python train.py --n_layer=9 --d_model=448 --experts_per_token=6 --routed_scale=1.0 --norm_place="pre" --positions="rope" --qk_norm=false --tie_embeddings=true --parallel_block=false --init_std_qkv=0.0297 --warmup_steps=200 --final_lr_fraction=0.0 --train_tokens=367600000
Below are experts of layer 3 (counted from 0) of a mixture-of-experts language model. Rows are named router (the router's row for the expert), gate (a neuron's input weights, with its number), up (a neuron's input weights, with its number), down (a neuron's output weights, with its number) and show model dimensions 256-319. Each number is 128 + 24 x the weight over its row's rms, rounded and kept within 0 to 255.
After each expert's rows: a language model's description of what the expert responds to; "raises" lists some tokens whose logits its average output raises strongly, later layers aside. This comes from a sample of Wikipedia text that the model never trained on.

# expert 12
router [133 169 141 119 112 142 146 135 140 135 149 120 146  87  74 147 115  73 170 143 155 143 141 140 123 120  75 122 116 108  99 115 119  87 161 100 103  91 104 121 116 110 109 156 127 122 141  91 164 152 100 161 152 122 170 117 144 127 137 160 117  93 118 166]
gate0 [116 112 112 110 160 153 129 122 187 100 125 130 108 136 156 121 119 124 130 129 151 136 111 150 129 144  93 118 115 131 124 121 105 148 151  78 109 119 109 148 161 106 129 171 116  90  71 171 158 110 151 148 115 150 157  92  98 130 130 167 158 149 118 137]
up0 [131  71 133 160 143 154 153 118 173 160 140 148 156  86 105 146 100 160 111 148 167 179 128 124 150 132 140 168 143 121  71 146 109  84  88 148  94 159 160 125 114 121 133 140 116 111 175 114 134 171 134 130 101 132 121 131 117 128 126 115 151 157 148 146]
down0 [120 115 102 144 129 127 105 124 114 108 129 104 145 133 158 147  95  73 117 113 153  92 107 103 139 109 129 107 114 101 132 143 123 146 144 132 159 168 163  88 118 143  98 135 129 130 123 150 121 132 126 135 111 112 209 115 145 124 150  98 133 178 131 175]
gate1 [123 165 142 117  83 104 109 104 177 137  98 132 181 127  65 143 146 127 145 152 107 130 138 138  94 146  77  90 169 114 120 175 140 134 163 112  97 144 128  88 108 109 130 143 135 100 115 106 172 139 143 115 139 124 109 121 129 187 172 167 151 111 161 139]
up1 [124  73  76  99 127 133 144 104 135  94 144 137 105  68 185 132 130 127  99 118 161  86 156 131 167 162 155 123 120  77 150 122 172 148 140 149 110 148 123 166 126 104 105 120 113 137 156 149 100 113 136 131  92  95  90  90  87 127 112  96 134 135 147 140]
down1 [ 97 118 153 127 183 141 142 132 169 156  74 128 111 137 142  92 127 143 131 126 171 184 123 147  96 157 124 127 106 167 146 191 147 170 149 132 140 121 130 174 137 150 112 150 124 130 109 147  80  92 158 132 134  88 143 113 139 140 217  90 164 147  86  84]
Possessive pronouns and ordinal or sequence words in sports and career narratives, such as his, their, first, second, later, born.
raises: " in", " on", " by", " set"

# expert 50
router [109 134 137  92 149 141 122 139 168 186 136 113  80 119 158 146 120 139 124 155 134 119 126 151 125  85 131 123 149 118 149 136  92 155 160 171 117 104  95 147 141 103 166 131  93 132 159  88 110 150 117 159  99 121 137 141 106 181 106 102 124 122 148 104]
gate0 [126 136 174 146 118 130 145 123 191 124 112  96  95 127 103 134 153 116 129 125 168  98 127 134 110  73 101 125 110 126 119  89 110 108 109 122 146 132 115 100 144 128 111 121 136 123 154 116 188 105 129 142 122 133 125  97 164 142 150  98 130 144 133 172]
up0 [149 135 134 107 150 132 110 144 154 124 161 145 133 112 145 117 135 114 141 160 138  95 117 128 106 144 122 108 106  85 117 161 159 113 134 138 117 150 153 150 111 128 138 154 152 118 128 139 111 166 110 170 153 111 109 130  87 115 112 154 103 135 149 100]
down0 [109 115  59 153 135 135 153 137  95 102 103 151 130 164 117  96 120 115 150  85 152 141 115 133 153 125 116 117 123 121  85 108  98  87 134  93  96 138 148 119 139 132 113 173 143 121 142 104 139 121 144  77 184 156 135 148 128 131 121 141  73  99 138 124]
gate1 [152 125 146 133 122 129  92 115 110 128 118 135 154 123 110 129  94  84  76 134 146 109 105 120 127 170 145 126 182 150 164 182 110 142 137 122  85 159 149 118 119 118 156 148 101 117 188 130 152 137 155  87 139 111 147 116 106 164 152 158 122  63 143  83]
up1 [ 84  90 119 128 120 143  98 117  99 150 135 140 138 158 127 121 120 122 135 114 119 105 111  92 143 136 124 137 147 102 174 165 100 139 109 108 136  98 134 202 115 101 141 155 100 115 121 143 127  93 144 115 154 125 147 144 163 114 138 131  82 129 111 137]
down1 [114 161 106 113 168  99 145 123 129 115 170 135 102 159 178 114 132 129 128  96 159 131 138 101 157 137 104 146 105 150 139 141 148 101 118 105 127 147 138  90 142 145 107 122 127 133 139 125  77 165 163 117  92 144  79  81 145 122 142 139 146 108 103  90]
Of, in, within, near linking places and institutions in geography text, like District of Pittsburgh, House of Commons, coordinates °N.
raises: " the", " ", " what"

# expert 13
router [111 135 115 120 100 106 107 121 117 159 113 184 107 134 141 128 136 163 100  92 107 119 147 100 115 155 110 141 128 143 170 127 138 129 106 195 125 103 129  70  95 106  85 139 117 126  98 114 147 102 188 157 175 126 170 156 158 166 122  83 118 148 149 130]
gate7 [121  99 161 139 116 108 104 146 131 127 122 123 114 120 164  96 135 129 143 137 147 136 128 129 139 154  85 103 140 170 141 154 114 118 124 141 132 155 123 124  94  96 149 129 114 116 127 123  92  92 134 137 103  93 104 187 111 143 142 109  98 146 166  99]
up7 [120  99 142 106 135 175 117  97  78 101 122 127 107 103 114 107 112 137 111 132 116  98 132 132 105 107 106 123  34 156 160 148 123 109  98 117  86 151 115 133 116 163 126 127 135 125 121 102 127 116 195 119 127 137 168 142 155 102 113 116 139 106 125 138]
down7 [120 162 114 140 110 150 161 122 137 108 160 143 137 106 108 129  89  97 145 105 148  99 107 132 131 149 128 110 105 130 153 132 122 114 123 103 160 178 106 146 127 101 141 125 110 130 140 129 101  84 119 127 140 127 126 142 124 138 108 166 151  82 108 105]
gate8 [ 97 126 151 153 136 106 123 109 108 143 119 132  84 110 142  94 106 153  93  97 135  90 143 122  75 123 129 133 135 126 117 120  86 130 104 124 119 145 112 116 132  81 101 138 130 161 142 136 123 101 137 116  71 149  88 153  89 132  87 107 151 136 187 131]
up8 [120  87 103 125 120 133 146 144 123 148 113 145 119 106 126  84 155 132 105 142 113 126  89 117 157 100 122 142  73  88 126  90 133 106  97 102 127 134 118  87 130 111 123  97 141 135  81 137 103  84 149 175 175 147 143 111 112 194 118  93 140 123 108 120]
down8 [130 135  86 144 145 147 134 101 116 146 146 139 154 107 137 144 119  83  96 123 131 126 152 147 125 158 143 107 136 148  83 123 102 172 140 129 127  57 143 124 103  88 112  68 123 147 163 119 119 144 143 145  97 149 156 146 127  66  96 124 159 145 163 113]
Short lowercase pieces inside longer words, often right after the opening piece, such as ac in faculties, ap in Incapacitant, oc.
raises: "ry", "oda", "y", "os"

# expert 38
router [142  71 172 135 118 104 139 106 102 139 119  98  86 158 130 126 172 110 152 137 124 128 126 163 121  93 100 141 158  86 127  81 130  84 176 130 150 151 147 124 192 170 133 145 158 142  72 134 168 149 186 112 145 119 131 125 189 141 101  97 143 143 121 117]
gate0 [123 145 162 180 138 134 156 138 111 130 103 151  73  87 122 138 117  87 106 139 125 188 113 128 122 108  99 143 126 152 124  83 136 119 127  94 161 124 108 126 162  92 127 112 138 128 173 111 111 115 160 107 106 127 120 142  95  99 136  91 119 117 134 138]
up0 [115 132 148 138 134 149 108 169 113 128  97 125 147  95 128  86 105 102 107  51  95 164 150 119 140 177 123 148  93 168 146  75 156 158 120 130 156 129 108 104  96 124 106 106  84 121 128 182 141 118  82 125 150 151  94 140 113 150 144 127 120  87 106  93]
down0 [109 115 130 131  96  66 146 112 150  86 197  96 100 151 169 107 164 122 115 124 154 181 136 158 153 115 120 140 168 151 114 127 136 150 136 105 168  97 115 138  79 160  90 143 124 110 148 126  94 125 120 159 124 125  98 113 132 131 161 200 148 135 105 141]
gate1 [107 114 149 117 128 141 140 148 154 155 137 106 116 216 114 130 108 113  93 138 106 144 126 129 145 119 124 140 158 111 187 108 102  98 105 132 119 185  93 138 193 128 148 154 105 131 134 163 102 161 139  97  96 131 130 108 131 117 139 131 105 167 143 136]
up1 [161 144  86 131 110 103 122 153 143 153 103 111 135  96 128 104 153 125 137 139 133 109 104 176 142 162 131 143 113 123 125 117  76 130 172 116 118 126 128 106 198 113 168 129 114 128 162 115 124 140 133 138  88 121  97 118 172 112 152 119 128 132 152 140]
down1 [153 141 113 113 140  99 107 154 132  97 104 151 114 135 155 147 123 139 159 105  90 158 130 131 105 102 129 146 103 131 132 152 133 103 103 153 131 125 129 141 122 114 135 132 127 150  92  87 114 121  98 146 135 166 116 152  96 157  99 186 113 130 156 120]
Final word pieces, mostly plural or suffix endings, plus second words of place names: -ers, -es, -ions, States, York, historians.
raises: ".", ",", ".\n\n", ".\n", ";", " and"

# expert 36
router [167 183 156 128 180 150 157 149  93 120 141 108 135 153 139 152 116 155 126 130 131 104  75 162 127 112  91 158 109 130 145 159 121 148 148 126 157 150 152  91  84 133 155 159 143 129 141 178 131  82 176 147 128 146 138 115 121 153 112 159  72  80  76 132]
gate0 [117 136 182 103 102 106 130 163 127 133 103  93 127 101 121 120 137 118 129 112 114 118 120  83 153 111 134 118 121 140 135 157  93 152  70 169 135 144 156  56 125 144 134 129 138 125 117 134 117 125 150 152 102 110 111 115 135 174  81  72 136  96 138 164]
up0 [124 165 152 147  93 156 181 106 144  89 136 106 127 102  89 143 123 147 159 120 115 101 104 169 109 152 133 162 133 126 130 150 113  97 131 154 126  96 139 125 103  94 129  99 139 119 118 151 140 109 123 169  96 127 123 118  94 134  75 144 103 140  95 110]
down0 [128 102 152 113 127 120  85 113 135 131 140 146 144 140 147 105 154 125 132 149 113 126 120 157 147 121 116 154 132 128 135 149 150 148 115 121 106 133 141 117 101  99 137  98  98  97  92 146  71 109 152 140 107 120 154 131  84 133 111 138 142 130 168  89]
gate1 [130 132 130 120 120 125 141 139 115 127 107 140 130 122 140 126 101 127 137 117 139 134 117 151 101 144 151 140 149  80 118 127 146 125 117  96 135 105 168  84 175 113 131 135 144  89 141 160 111  92 153 129 134 133 163 108 127 132 128 162 105 122 131 161]
up1 [102 163 125 149 124 157 118 134 160 149  85  85 111 122 179  87 135 126 137 136 159 105 166 110 111 116 128 159 146 176 134 131 143 125 114  92 113 136 173  98 105 173  89 138 110 123 143  60 145 127 130 110  95 107 109 122 150 104 121 128 159 102 145 133]
down1 [145 142 134 169 170 158 120 114 130 102 124 174 116 204 114 118 113 159  98 117 147 151 104 156 126 120  82 148 136 170  81 106 153 102 124 156 131 102 150 151  95  94 177 137 141 175 126 121 117 111 122 182 126 119 182 147 138 136 166 119 131  95 115 156]
Word pieces inside non-English or transliterated words and titles, often after quotes or brackets, such as de, al, Prose, Glencore.
raises: " over", " at", " to", " there", " when"